From a checkpoint of a small mixture-of-experts model trained on Wikipedia: a variant of SOAP for the experts.
Below are experts of layer 3 (counted from 0) of a mixture-of-experts language model. Rows are named router (the router's row for the expert), gate (a neuron's input weights, with its number), up (a neuron's input weights, with its number) and show model dimensions 0-255. Each number is 200 + 20 x the weight over its row's rms, rounded and kept within 0 to 999.
After each expert's rows: a language model's description of what the expert responds to. This comes from a sample of Wikipedia text that the model never trained on.

# expert 3
router,209,178,181,171,205,234,223,179,189,237,206,177,216,197,234,218,190,182,204,207,190,181,196,222,191,208,188,203,206,226,182,175,217,169,215,175,205,178,198,152,200,195,229,171,167,196,186,215,217,260,193,212,181,193,173,214,195,182,225,186,227,200,184,195,205,210,232,168,212,206,209,181,185,191,200,180,208,168,186,225,217,207,208,212,193,228,189,225,167,187,211,199,235,164,168,212,214,231,175,186,223,184,223,192,215,205,200,191,225,225,161,211,230,214,173,239,169,216,168,184,187,194,190,229,164,187,188,217,231,214,218,199,179,223,196,202,209,166,212,211,186,215,191,199,202,224,232,198,211,173,167,199,192,188,189,191,173,238,224,193,194,206,182,216,198,211,173,169,202,199,192,180,217,214,184,225,198,199,228,184,188,190,195,198,202,170,225,184,180,206,195,223,210,220,225,197,216,221,207,188,196,212,203,174,211,196,172,206,219,201,227,195,220,218,157,158,210,233,209,198,200,238,224,214,196,157,194,192,205,221,226,195,191,197,210,196,219,231,205,224,224,178,181,196,207,180,226,155,196,219,207,201,193,146,220,236
gate0,183,191,195,171,179,193,225,217,182,219,199,196,236,180,195,203,206,150,181,146,206,206,257,204,187,194,221,190,216,188,186,225,221,206,191,206,192,212,193,185,223,195,230,161,220,217,202,165,223,208,240,185,190,213,189,219,240,195,218,186,221,229,196,199,189,234,189,213,222,193,169,160,203,191,218,216,183,228,169,212,195,176,209,148,201,223,195,199,188,189,233,209,187,242,177,221,179,198,212,192,196,222,198,199,196,205,176,226,231,226,140,218,182,198,226,200,221,225,233,219,205,177,190,219,238,197,200,210,199,217,209,206,190,192,200,220,202,160,210,221,233,195,190,186,194,168,218,210,209,175,189,200,176,163,228,191,186,206,189,188,211,209,217,212,229,202,166,186,171,224,222,203,175,230,213,199,206,203,223,180,181,215,193,216,213,187,213,218,187,225,145,216,239,217,194,197,193,174,180,212,201,229,201,199,201,197,152,221,215,203,198,183,197,222,173,199,213,179,197,240,190,228,228,194,201,157,217,162,195,216,205,201,215,201,198,194,207,176,231,176,202,197,204,200,224,210,201,196,214,206,208,212,185,185,199,204
up0,240,205,181,179,204,212,183,217,180,186,214,184,176,177,209,179,225,193,178,187,214,247,166,170,202,217,222,198,210,213,153,212,188,206,218,180,193,221,170,230,178,192,194,199,202,173,189,199,167,214,231,191,224,164,193,191,136,213,201,205,188,209,190,221,211,198,203,228,213,178,201,159,196,232,220,200,214,201,183,238,200,185,219,177,179,188,206,241,200,227,185,177,177,181,210,188,228,224,180,216,203,190,172,174,225,198,225,207,245,230,197,215,202,178,170,208,220,182,184,200,214,178,184,217,209,189,190,207,185,202,206,229,215,168,226,215,180,183,235,223,203,222,202,164,201,208,214,227,225,193,194,214,186,185,232,191,199,170,188,196,202,194,184,192,213,168,200,189,183,221,235,187,221,188,163,177,194,241,195,249,218,188,185,195,159,188,208,201,203,221,150,186,173,180,223,202,173,180,194,208,192,219,181,217,190,177,209,178,202,217,205,189,180,214,181,209,203,221,197,204,153,179,209,218,211,206,250,211,180,217,214,184,175,184,183,223,186,222,179,202,210,190,180,208,191,228,187,196,236,196,215,185,206,194,216,203
Description: Word pieces inside foreign personal and place names, often with accented or non-Latin bytes, e.g. Woźniak, Baúque, Bündnis, Chadian.

# expert 7
router,220,204,206,182,201,205,238,199,167,212,201,176,197,233,191,234,222,206,227,206,195,221,185,168,228,163,213,237,219,208,208,192,231,202,227,194,203,196,211,174,194,162,177,228,165,179,190,207,182,217,172,199,173,161,202,226,193,195,177,183,205,191,183,213,210,177,220,186,209,195,202,203,212,191,240,190,174,186,204,192,197,153,185,212,217,214,195,213,167,171,211,196,202,195,214,224,186,229,171,190,217,195,222,212,207,223,179,199,231,249,154,189,220,233,166,201,192,199,183,182,223,219,196,202,171,205,152,195,224,240,213,193,202,235,165,205,223,198,216,217,188,215,212,214,191,224,215,198,194,206,171,223,189,159,210,230,173,204,201,192,191,201,164,218,185,192,166,170,223,239,189,201,177,201,181,203,192,195,220,219,206,180,218,202,215,199,231,220,174,200,175,208,191,223,223,202,213,176,191,190,223,149,188,185,178,149,189,209,197,215,234,220,201,232,164,167,183,209,186,197,207,232,196,206,190,178,216,196,203,230,229,217,178,235,237,186,203,206,198,196,197,213,192,202,195,210,188,205,183,229,216,181,195,200,206,211
gate0,217,216,225,160,195,186,237,204,233,200,189,220,188,209,219,182,212,171,192,210,260,226,181,185,187,226,227,200,190,188,211,193,181,186,190,213,205,200,219,188,148,220,190,212,171,191,216,226,209,231,200,176,227,239,187,215,195,177,194,204,203,205,206,205,189,214,215,205,210,195,187,214,223,195,202,232,178,209,208,208,186,174,225,187,215,194,172,184,202,215,189,205,184,210,228,215,172,205,205,229,215,182,189,213,212,228,191,235,197,212,164,191,237,194,156,216,205,180,187,197,208,190,210,217,197,209,202,201,205,193,191,247,197,196,174,215,219,200,226,202,191,232,193,229,197,204,163,186,193,197,184,230,199,172,232,222,195,181,204,202,190,206,158,191,199,179,189,187,226,213,189,182,165,185,223,187,148,160,214,202,204,228,201,152,183,159,214,214,197,188,194,182,167,218,254,184,233,178,209,197,240,196,181,167,195,218,244,191,193,216,242,195,203,205,213,213,205,188,155,200,209,233,200,200,177,172,240,190,218,172,190,220,197,190,209,171,191,202,199,210,186,218,186,164,216,217,189,235,187,192,194,183,195,186,193,215
up0,224,211,199,185,225,170,196,182,246,217,225,215,211,205,190,226,184,228,202,193,245,182,160,197,202,204,165,205,148,191,186,196,217,212,209,227,208,196,160,200,185,226,196,194,158,166,251,231,230,204,188,224,216,209,176,184,178,187,189,155,195,213,208,213,196,210,173,212,227,214,181,195,200,176,196,233,194,217,221,203,168,189,205,206,196,178,201,240,172,196,172,190,233,201,171,209,221,219,196,209,165,185,216,230,214,217,166,212,196,216,224,221,225,193,203,203,203,196,180,188,195,169,203,199,214,210,202,202,210,194,196,190,229,151,238,215,193,200,208,186,199,225,245,193,196,181,197,224,179,208,193,205,184,213,215,190,195,235,200,207,203,195,184,203,221,216,221,218,210,198,182,216,199,233,232,190,173,213,207,213,217,205,196,221,188,158,180,187,218,178,174,200,220,184,194,195,208,224,187,182,219,180,186,202,179,189,215,233,164,194,207,209,177,186,184,221,175,143,176,203,163,221,187,242,156,197,191,182,236,195,219,221,219,204,228,206,219,208,183,193,207,212,217,230,197,201,198,204,198,213,194,215,192,223,214,241
Description: Early word pieces right after a prefix or first letters, like un-aware, un-titled, B-rit-ish, pro-spective, h-ar-ness.

# expert 6
router,215,173,238,177,246,227,181,184,178,225,214,172,209,201,226,236,211,196,212,228,197,223,212,174,198,168,228,215,197,206,185,199,224,180,216,180,150,193,194,155,192,162,194,197,182,195,217,226,220,220,192,202,167,195,200,226,197,191,207,190,197,207,171,218,248,173,189,178,166,202,214,223,199,232,194,192,214,191,236,215,213,177,193,203,202,215,198,241,179,185,250,196,196,164,191,198,238,209,181,177,191,212,239,224,181,190,197,173,239,238,199,192,227,189,181,221,207,183,215,210,220,198,198,193,185,197,203,209,199,228,217,191,219,215,192,172,214,205,181,219,197,219,189,179,227,224,215,202,216,211,200,224,166,186,187,208,181,237,213,199,245,184,192,209,168,218,191,172,187,218,208,180,191,230,191,224,205,192,218,179,176,194,186,223,201,176,197,214,181,223,198,232,177,199,192,217,195,206,192,198,220,189,188,180,156,173,177,205,222,219,233,180,211,212,187,180,231,216,170,199,220,207,194,226,181,191,242,167,203,186,231,204,164,210,210,180,202,211,200,195,213,203,186,213,177,156,205,183,196,191,216,160,215,192,196,210
gate1,216,215,204,182,215,217,194,201,187,209,215,213,205,199,163,206,205,220,194,169,202,197,211,199,210,208,204,207,178,226,219,170,189,208,193,165,160,170,182,205,213,228,189,183,210,190,240,193,199,216,169,226,193,138,180,257,205,145,189,225,180,178,209,185,173,194,212,177,195,223,214,188,190,191,248,207,184,211,207,177,228,222,192,188,205,199,190,195,188,185,209,232,129,191,199,192,214,197,200,183,177,207,206,229,245,182,201,191,200,197,268,188,218,170,184,246,206,161,219,212,218,219,194,229,194,199,197,220,189,198,199,182,210,212,188,203,213,176,181,192,194,208,211,213,183,217,167,234,192,190,186,215,183,196,196,206,219,203,216,200,212,177,205,209,201,215,197,213,206,186,199,186,182,188,170,195,213,192,212,215,187,161,178,198,149,187,193,205,213,236,214,222,214,189,202,217,209,205,171,200,206,192,172,207,195,200,222,197,172,194,181,194,191,250,198,186,199,210,199,208,239,196,200,202,212,186,185,228,196,187,204,186,183,199,178,171,185,168,207,242,195,162,172,193,203,172,183,197,178,184,182,162,240,199,219,236
up1,193,225,222,188,235,218,206,210,176,239,206,204,181,180,171,182,200,196,211,201,190,205,191,191,228,203,186,208,182,222,207,183,155,222,185,173,191,180,194,212,172,208,216,203,187,197,221,189,197,194,157,241,197,188,183,247,189,172,192,215,189,189,223,174,175,240,202,204,233,228,199,187,203,203,213,178,183,218,188,172,230,213,238,204,247,199,223,215,207,180,204,211,169,186,200,189,187,212,219,185,197,235,186,197,233,202,233,176,196,161,249,230,214,206,217,242,230,206,190,221,249,190,220,202,183,208,179,223,224,210,206,186,219,195,187,213,189,193,179,209,188,188,214,198,181,186,209,226,169,195,191,175,203,171,191,189,203,205,192,205,199,196,190,209,216,221,169,198,216,179,190,186,192,206,182,220,192,217,202,212,186,200,179,196,190,197,220,207,211,210,222,236,243,181,175,213,203,207,183,239,213,180,169,173,184,191,203,210,202,224,169,192,161,196,180,219,197,191,179,206,264,217,233,210,226,218,189,227,193,201,174,179,190,204,164,203,211,185,217,212,216,160,180,185,215,149,173,172,209,201,183,218,235,198,209,203
Description: Single capital letters beginning a proper name or acronym, after the, commas or list dashes, as in Census B-ureau, US, N-IBF.

# expert 11
router,207,158,210,185,237,213,219,201,193,219,223,199,198,209,225,220,211,198,196,211,158,178,193,195,219,202,223,202,235,209,177,188,212,209,185,168,162,171,195,181,222,171,192,186,177,214,210,208,225,217,206,178,181,175,157,206,161,200,191,175,228,223,181,243,207,185,208,180,175,186,231,211,214,231,229,183,193,205,235,230,197,150,213,181,224,219,220,200,193,163,212,192,224,193,206,212,218,212,182,201,181,161,218,214,232,171,190,171,199,208,199,171,202,188,170,198,170,226,222,217,211,185,204,205,170,164,212,259,198,232,233,197,201,221,196,186,186,203,170,232,192,184,194,195,217,202,221,188,210,192,187,220,190,176,208,200,184,208,205,192,206,216,198,221,180,192,196,169,193,217,157,197,196,209,195,222,195,216,244,197,213,185,185,187,198,170,208,213,195,192,173,194,166,186,223,237,252,204,210,180,234,187,183,189,177,173,189,235,232,214,214,209,196,208,184,191,211,217,212,214,202,237,206,208,176,191,210,190,217,195,230,146,204,194,217,185,192,192,224,225,185,204,187,202,196,165,219,180,176,208,195,170,197,195,201,198
gate1,207,221,191,184,233,182,203,212,179,233,225,200,232,231,176,228,249,237,213,186,224,187,210,173,184,208,187,194,227,186,199,177,196,216,171,199,180,188,253,200,202,179,227,223,254,209,184,168,230,183,186,138,165,236,187,193,216,173,211,189,219,206,191,210,177,206,195,223,201,176,198,236,208,209,213,181,199,174,166,193,192,180,219,211,215,183,212,212,206,177,203,189,201,222,208,206,201,191,219,227,186,197,200,191,189,214,238,224,167,201,199,167,219,177,188,189,165,190,205,180,209,199,189,214,215,187,182,198,223,171,178,196,223,206,190,207,162,221,218,205,217,202,205,203,163,215,222,200,157,226,185,178,189,202,196,186,205,197,200,227,187,202,212,197,179,197,202,161,236,200,207,223,185,177,214,205,202,215,199,213,216,180,184,165,184,219,243,187,216,174,165,213,205,173,193,184,234,222,210,168,205,197,221,232,181,185,206,190,222,273,210,200,186,192,186,182,242,226,215,200,189,199,215,179,196,186,194,203,191,219,206,187,198,202,201,206,202,175,213,194,229,186,171,177,194,214,190,168,209,176,183,211,222,208,203,221
up1,183,225,198,222,222,201,210,201,188,211,230,172,237,201,175,198,209,218,202,203,202,210,199,152,255,177,203,189,223,159,182,174,180,189,134,177,172,216,230,230,211,231,169,199,169,196,180,194,200,208,211,217,209,197,181,221,202,174,240,199,203,187,201,183,197,200,209,187,205,208,204,201,204,192,255,165,232,194,181,147,248,233,192,204,211,196,167,224,211,220,237,182,187,219,168,190,211,206,174,161,192,212,216,195,214,195,183,201,188,186,200,203,183,176,196,194,200,203,190,197,206,191,208,188,194,183,217,209,185,218,206,220,185,180,196,182,210,189,235,185,174,191,182,196,164,180,200,199,197,204,207,176,208,205,193,189,228,214,201,204,225,234,192,210,197,195,177,194,217,179,211,189,245,159,217,220,220,189,203,203,200,198,181,194,181,201,177,200,231,219,223,187,173,182,194,226,211,194,171,221,201,194,205,217,185,197,231,235,230,207,199,204,183,176,175,186,248,214,190,218,226,174,214,207,210,208,185,221,194,204,210,174,210,215,214,205,182,175,190,180,234,213,211,225,194,246,164,222,193,179,204,179,224,185,194,249
Description: Digits inside years and numbers (176-5, 198-6), the word that after verbs of saying or thinking, and clause-ending commas.

# expert 2
router,197,177,201,183,210,194,198,175,202,211,197,169,176,196,239,241,193,197,194,231,169,224,177,219,199,183,204,206,212,219,187,183,196,195,186,163,202,169,206,182,229,207,160,206,226,209,179,218,181,216,180,185,192,199,182,220,192,199,221,194,220,222,203,236,215,189,221,174,180,164,207,191,196,232,195,168,223,191,218,201,210,181,191,200,232,227,242,208,210,170,188,187,218,198,187,196,231,195,192,181,189,186,208,245,190,181,169,178,197,238,174,211,192,208,199,195,170,201,224,227,219,222,174,199,171,171,179,234,205,210,221,209,203,222,163,174,243,188,203,200,202,204,194,200,187,221,192,224,248,186,203,221,192,210,206,190,182,211,223,156,203,208,195,207,177,195,196,199,201,229,167,187,210,219,176,238,184,192,232,162,190,197,165,231,208,185,230,192,161,230,188,209,179,209,172,187,207,231,198,230,200,196,214,163,192,186,175,204,178,191,211,197,218,211,211,163,223,222,187,211,222,194,218,223,187,161,249,150,198,182,211,197,194,214,195,211,216,195,219,183,221,188,192,216,205,167,197,189,188,229,194,167,192,183,211,226
gate1,195,199,228,217,179,239,174,184,224,238,224,206,167,216,203,188,200,179,189,183,148,170,177,203,220,211,208,212,170,176,229,199,170,211,200,216,189,166,184,199,235,187,191,196,163,226,214,202,209,215,199,196,183,180,207,211,229,211,205,219,196,215,208,192,200,187,213,185,214,191,171,193,218,200,185,173,184,182,239,195,188,185,216,214,209,217,206,197,167,213,212,248,189,207,173,185,181,206,185,190,203,199,238,207,205,213,174,220,159,182,216,231,196,228,217,187,198,198,197,203,231,187,180,246,182,208,183,228,195,209,221,187,192,213,204,206,180,157,156,214,196,205,169,202,165,173,225,217,184,237,227,216,233,231,181,177,211,169,215,236,220,215,235,201,187,197,201,213,168,179,210,185,207,236,199,213,185,251,187,194,206,167,182,188,193,188,227,205,174,207,208,209,181,222,175,184,203,232,193,195,187,179,183,200,181,199,185,201,196,220,207,224,198,192,219,136,192,196,192,196,170,180,222,185,171,235,191,219,208,201,197,196,200,209,188,190,197,220,226,187,183,180,215,226,171,193,225,203,192,209,192,179,215,228,222,239
up1,203,188,214,166,225,231,187,197,213,186,172,192,209,186,196,200,199,204,210,193,176,196,185,185,231,207,199,173,199,201,212,212,193,218,197,188,232,201,209,225,174,208,142,214,175,199,199,197,234,172,179,195,195,197,191,199,194,228,201,221,202,205,217,172,210,220,202,199,200,204,182,187,213,194,202,226,217,186,195,222,210,213,180,231,219,243,245,199,192,177,236,228,206,228,229,207,156,217,201,198,190,198,124,246,201,184,183,218,246,202,193,220,231,198,184,181,217,210,181,198,200,201,177,184,195,217,164,214,199,193,196,212,232,212,188,194,216,206,175,219,222,175,204,196,235,210,197,175,230,211,196,206,180,147,180,192,186,200,198,232,200,207,203,215,156,171,205,222,209,200,191,211,202,168,231,194,224,158,181,177,189,184,178,203,222,196,183,225,190,197,178,176,211,191,227,196,194,227,198,216,204,223,172,206,188,209,183,208,162,219,218,170,229,192,169,197,208,189,150,171,165,192,238,190,193,210,175,219,207,159,158,191,218,217,199,189,196,202,181,199,201,163,212,201,223,206,178,179,217,194,193,206,172,221,210,182
Description: Inner pieces of place and personal names, often k, h, ah after a consonant, as in Rey-k-javik, Grey-h-ound, Okl-ah-oma.

# expert 33
router,205,176,204,168,200,231,247,189,191,199,188,180,205,195,213,223,219,185,190,225,184,199,213,182,197,178,215,202,214,211,216,182,206,149,207,181,208,203,203,194,195,190,162,207,200,227,194,205,170,238,219,194,189,207,196,193,181,182,186,203,198,215,191,221,180,147,222,162,169,174,206,218,200,217,221,158,196,192,183,236,195,195,218,210,216,224,219,197,209,193,196,170,210,159,156,199,227,207,203,198,210,179,198,201,216,208,195,164,226,199,200,210,198,196,185,222,187,175,202,203,233,193,175,207,185,196,194,223,219,220,219,214,176,224,161,214,237,157,198,193,187,192,211,217,185,224,195,207,205,213,208,234,194,195,188,166,190,188,206,175,200,214,171,211,172,203,170,215,229,194,207,173,189,235,168,213,204,200,221,182,156,180,215,241,238,197,204,186,199,223,171,235,192,202,224,193,226,201,187,212,204,173,193,202,183,184,176,204,224,212,241,210,214,241,211,167,217,212,206,171,201,215,187,232,173,181,217,149,190,205,215,173,173,195,237,170,192,219,221,220,221,229,173,187,182,204,212,180,200,178,200,209,222,168,228,185
gate2,236,177,221,192,165,205,218,155,188,198,224,201,203,224,198,256,208,159,192,197,210,165,192,189,219,221,209,222,201,171,224,211,194,203,159,210,215,189,191,225,194,208,186,195,205,172,177,219,165,174,190,187,187,163,230,175,183,206,202,239,207,213,196,187,149,199,188,228,189,205,189,207,192,195,245,203,203,203,223,231,233,142,179,241,224,190,231,181,218,227,220,201,204,195,186,188,166,217,205,207,191,179,170,196,191,178,224,184,205,192,189,190,234,181,170,200,206,177,236,186,203,212,193,180,242,184,177,209,223,228,182,165,186,196,171,219,189,213,189,182,201,199,217,155,231,206,196,179,226,185,202,199,204,205,203,174,182,208,187,208,222,212,222,170,205,223,217,200,191,204,224,177,181,177,213,216,223,210,191,153,205,192,202,216,202,215,205,190,206,202,227,175,231,185,202,192,177,196,193,219,183,192,196,196,205,192,200,207,202,228,237,218,225,204,191,228,207,188,218,180,222,209,203,224,214,183,209,166,176,189,208,215,205,173,201,166,221,208,191,234,209,200,165,173,217,189,214,193,176,209,179,217,211,231,228,177
up2,215,212,186,153,241,234,208,172,190,197,149,190,235,201,182,199,190,203,219,214,202,196,195,230,167,195,207,204,202,210,194,234,185,216,185,172,218,205,190,196,230,198,206,197,195,206,180,218,212,235,175,235,215,174,240,232,217,142,185,234,221,191,181,183,226,196,173,159,246,189,224,211,226,193,183,189,170,176,191,194,182,199,214,218,194,203,219,210,205,193,214,208,169,186,201,197,160,187,188,217,203,181,200,167,255,215,197,188,185,198,196,198,161,201,200,221,176,213,191,185,204,206,193,200,216,168,227,168,202,180,190,239,156,209,229,216,199,222,190,202,193,185,210,184,220,208,207,200,186,222,176,196,196,183,196,220,228,192,160,211,185,226,208,222,216,215,203,181,196,196,199,226,216,211,214,226,206,206,188,189,230,187,202,178,219,224,218,234,183,171,213,176,171,215,196,214,187,211,195,171,185,196,205,217,218,213,215,183,215,213,208,228,214,195,163,183,202,230,238,205,179,193,222,193,189,198,215,165,192,217,181,219,166,199,194,213,229,146,219,197,207,174,227,206,220,203,180,227,207,195,218,189,169,188,191,180
Description: Single consonant or short pieces inside surnames and compounds, such as b in Cumberbatch, Talbot, cookbook, Harbin, and bombed.

# expert 22
router,203,194,214,204,227,246,208,195,189,209,192,205,247,212,206,212,194,183,202,262,210,194,213,198,221,171,217,221,237,228,172,194,211,202,202,194,182,200,198,180,185,181,189,178,207,200,191,238,203,224,199,182,198,205,166,230,192,200,189,165,223,195,176,198,205,170,193,176,188,197,244,176,213,205,233,184,221,168,234,200,183,209,218,228,228,211,208,204,192,174,214,180,196,179,227,249,213,204,167,189,179,180,216,238,198,197,174,185,195,232,180,193,209,199,191,212,169,185,228,178,216,222,190,221,185,188,145,223,226,219,214,189,197,186,178,174,209,191,184,212,190,204,208,208,237,218,209,192,221,200,192,200,194,164,195,208,176,215,196,178,221,204,164,189,172,242,195,162,236,220,195,169,182,197,186,222,213,210,229,160,207,184,219,185,251,164,204,197,204,201,173,189,197,250,191,164,191,211,177,177,205,193,191,185,195,193,189,208,203,213,201,228,194,219,201,194,202,182,172,217,210,216,245,207,191,177,245,178,180,187,203,175,206,200,198,197,203,203,214,192,221,205,211,202,176,188,248,203,200,201,209,162,203,179,201,200
gate9,195,187,231,208,229,180,201,174,217,187,221,204,201,203,220,210,191,219,213,232,197,186,200,182,195,165,186,197,149,201,209,222,192,196,192,199,178,212,162,232,185,187,207,188,167,197,207,198,184,178,246,173,217,193,198,206,204,242,223,184,202,179,169,158,194,205,169,176,179,195,194,196,201,190,196,127,186,174,179,198,183,204,162,215,244,200,207,183,191,187,203,221,203,187,196,195,217,207,212,204,209,214,215,218,197,226,189,184,165,182,201,206,218,179,229,211,209,214,180,204,206,206,205,211,214,202,214,171,244,213,214,179,206,196,149,188,182,219,185,165,234,234,195,200,217,200,212,234,215,198,181,196,214,189,209,192,205,166,163,206,158,178,156,215,236,213,166,167,232,187,209,209,189,215,186,204,227,192,210,162,211,249,214,178,223,211,218,186,189,222,177,216,217,193,251,223,201,224,209,213,206,202,230,213,182,191,195,201,213,180,181,184,205,203,235,174,205,194,222,236,206,218,202,228,191,188,206,190,186,200,180,225,219,207,225,203,173,212,143,197,201,224,211,205,186,192,202,203,207,192,206,189,206,212,166,200
up9,188,166,197,184,236,227,187,186,152,215,215,204,232,184,186,213,216,233,206,192,204,205,185,217,201,207,219,154,175,200,206,224,193,205,223,235,186,172,222,173,192,200,182,182,203,203,196,213,193,199,212,204,163,169,220,192,214,241,198,177,171,183,203,174,148,203,185,191,212,207,195,217,198,172,201,220,209,176,164,216,165,218,235,176,210,222,216,206,203,185,227,204,231,187,173,191,153,199,209,207,199,212,199,185,179,176,218,206,208,219,220,195,184,184,180,183,225,218,212,208,177,185,193,162,206,229,219,206,197,163,194,166,247,209,195,225,199,205,215,190,209,235,197,201,169,217,198,201,214,209,222,170,181,229,222,180,183,189,149,180,200,206,200,192,197,200,210,194,252,214,200,194,190,194,205,204,200,211,214,207,218,192,177,203,176,192,225,185,191,195,221,217,201,181,193,215,211,161,174,196,168,228,178,188,163,222,201,196,200,190,190,216,227,213,222,187,225,217,208,177,210,218,192,246,248,213,186,250,170,200,187,222,192,194,207,174,237,204,195,212,212,220,177,161,210,181,207,221,216,200,188,176,173,197,184,228
Description: First digits of years and other numbers, especially birth years after born or in parentheses, plus month names.

# expert 16
router,231,190,206,182,215,218,214,177,186,233,189,188,241,232,201,214,213,193,230,245,208,197,190,214,192,167,227,231,220,223,176,202,225,214,192,175,184,197,212,203,186,200,208,186,208,191,178,224,211,230,184,196,193,179,174,214,155,208,211,179,227,218,159,207,221,180,212,206,186,188,239,189,258,176,208,184,201,163,202,206,211,180,214,233,210,204,213,203,163,187,207,182,205,176,218,222,208,210,172,173,201,182,234,231,184,188,173,179,241,212,196,209,191,219,189,222,191,198,207,227,222,216,186,227,194,179,159,206,190,200,218,208,201,191,175,189,208,203,197,218,175,195,196,207,215,204,263,202,204,191,185,228,213,163,182,192,183,210,212,205,213,190,184,205,141,215,177,176,210,208,174,191,202,205,183,223,188,202,231,170,172,192,230,194,239,167,233,207,200,241,168,190,190,241,187,214,211,186,183,184,204,190,206,186,202,189,177,204,203,207,199,194,206,202,166,205,207,226,174,200,180,210,208,204,182,201,225,183,222,238,219,193,199,204,226,199,201,175,204,210,207,216,179,208,188,175,235,207,216,241,202,173,213,159,224,186
gate2,198,185,208,204,213,170,187,192,256,180,179,210,191,176,221,232,142,227,249,211,243,237,172,208,225,208,213,191,186,234,191,172,173,230,207,192,231,207,205,203,207,216,205,202,209,210,217,249,190,218,225,190,173,195,207,214,197,192,194,206,206,228,162,188,213,187,168,217,199,205,204,210,220,196,177,195,205,162,198,217,177,217,214,208,218,180,256,210,173,179,173,231,198,225,218,202,194,190,195,220,200,177,190,200,174,203,237,212,217,165,243,197,218,196,226,165,215,169,179,220,236,222,201,213,193,208,185,173,197,201,194,173,172,198,190,187,189,202,205,187,198,215,209,183,191,198,224,185,208,173,209,214,218,218,199,193,186,197,196,195,165,197,171,205,205,191,186,196,238,163,173,211,201,205,214,201,218,210,144,189,203,188,188,192,212,205,215,199,196,191,206,213,222,242,197,172,195,211,241,150,205,207,189,186,206,170,200,211,210,195,217,188,179,188,188,199,181,194,203,177,195,229,212,205,205,185,229,161,192,198,213,198,206,179,206,177,224,182,225,203,232,226,185,184,222,244,234,208,203,242,185,207,175,202,209,208
up2,203,177,212,190,208,184,185,184,196,209,229,222,203,214,166,190,208,212,220,230,201,234,228,198,182,159,204,182,175,208,207,191,211,197,248,215,204,208,202,202,232,208,187,192,173,217,204,199,223,183,193,214,194,199,183,188,145,161,206,227,216,193,241,209,207,191,166,216,181,165,200,229,208,184,224,216,189,204,215,202,157,192,207,206,207,193,159,190,193,185,202,203,185,214,222,187,198,232,199,215,218,190,208,204,194,201,235,232,208,210,206,185,184,211,196,205,180,213,166,197,213,210,164,199,207,176,179,178,189,209,189,234,173,194,181,200,195,223,123,165,201,196,248,217,254,213,221,206,234,215,183,230,198,228,189,203,189,223,203,210,192,201,194,221,217,219,207,192,170,177,216,184,202,195,198,187,191,215,228,218,224,162,208,190,192,249,159,193,182,175,181,210,236,213,198,226,185,199,203,195,161,191,194,182,191,195,231,188,205,195,225,210,205,225,197,185,221,249,201,191,214,227,253,188,206,233,212,204,173,178,214,214,197,189,188,204,206,193,219,187,178,198,191,181,178,196,181,245,215,204,187,193,220,170,209,192
Description: Digits inside years and numbers, especially the 9 in 19xx, plus opening pieces of lowercase words like cl, ext, int, cer.

# expert 43
router,229,185,215,202,213,210,240,191,198,219,237,185,208,224,220,212,203,214,199,196,193,175,221,183,224,175,205,261,221,238,167,189,195,199,206,172,192,187,176,192,221,193,181,209,194,209,219,242,190,213,183,212,190,219,184,196,200,182,193,169,224,235,181,181,213,181,180,202,166,186,199,169,228,208,218,202,217,159,227,196,221,183,208,229,207,223,180,211,183,190,238,194,229,188,201,214,219,203,170,199,195,186,195,229,217,209,180,165,193,195,211,208,222,190,172,208,182,187,193,229,227,225,192,215,167,219,187,189,194,197,235,195,195,229,200,195,230,181,172,191,198,168,231,220,229,235,231,224,207,204,172,216,220,194,186,174,166,192,212,169,209,225,208,226,178,179,175,170,234,209,183,185,193,237,202,224,173,212,192,194,176,210,206,237,194,187,223,207,206,227,178,202,197,204,181,177,200,202,202,209,197,169,185,199,162,162,208,198,177,192,212,205,234,196,188,218,241,200,209,184,163,214,219,197,201,159,208,208,201,207,231,202,184,234,213,198,232,218,239,188,216,213,158,206,198,181,221,193,206,198,207,170,206,173,213,178
gate0,201,244,179,185,176,181,187,217,215,188,207,206,185,215,174,197,201,217,222,200,176,180,196,171,203,206,187,211,189,218,183,199,210,142,189,188,215,234,184,204,158,222,218,193,210,207,205,217,179,218,230,229,194,198,197,225,201,187,187,169,222,232,205,192,182,182,214,221,172,164,168,182,180,220,166,198,209,177,197,214,197,199,249,217,209,200,168,250,217,204,245,205,176,181,207,194,187,210,215,224,188,221,209,194,212,199,236,202,208,208,236,205,183,183,228,215,193,208,184,214,225,217,182,184,239,211,217,225,194,212,214,209,198,185,209,158,183,202,199,180,168,211,175,190,198,218,195,234,229,189,198,212,191,188,195,178,184,222,184,188,219,190,241,230,214,189,179,186,226,177,167,194,221,206,203,222,162,234,195,188,162,238,200,234,184,226,184,229,190,221,181,210,153,190,210,196,178,211,191,194,206,222,220,169,198,139,219,199,177,201,200,186,215,160,219,222,183,217,185,181,214,185,215,202,194,211,185,206,218,215,192,194,187,200,213,184,193,195,219,199,221,194,197,219,234,200,233,166,213,160,192,195,197,206,231,187
up0,221,217,210,196,207,205,223,200,205,201,219,218,171,203,216,212,208,206,201,181,264,199,183,185,192,203,214,202,241,172,164,209,238,172,175,190,193,213,166,195,187,248,162,202,201,170,195,224,212,199,203,194,193,192,193,219,211,170,217,182,172,209,208,216,189,224,182,212,231,191,226,186,215,218,200,221,168,209,202,199,220,239,198,238,216,209,174,219,186,204,222,213,227,212,183,190,178,244,193,182,188,173,148,221,185,182,200,184,194,181,202,220,227,201,182,203,190,169,195,240,180,225,225,211,164,172,208,185,201,227,179,207,212,207,226,205,191,208,162,222,203,184,215,207,211,202,207,215,222,215,213,172,218,215,167,197,201,219,239,178,182,163,255,209,214,200,203,197,214,190,214,213,222,203,180,199,212,187,192,196,185,180,203,179,237,218,179,167,190,203,233,198,172,198,173,179,204,167,182,210,223,169,214,196,174,183,232,215,210,210,204,223,254,187,200,178,185,194,218,208,216,214,187,167,226,213,214,206,217,204,190,205,197,237,182,180,182,199,197,184,182,194,164,186,198,196,203,164,161,206,211,210,180,216,180,174
Description: Vowel-heavy word pieces after an initial consonant, such as Rolls-R-oy-ce, sm-ock, l-oy-al, st-er-ile, plus verb stems like turn, call, go.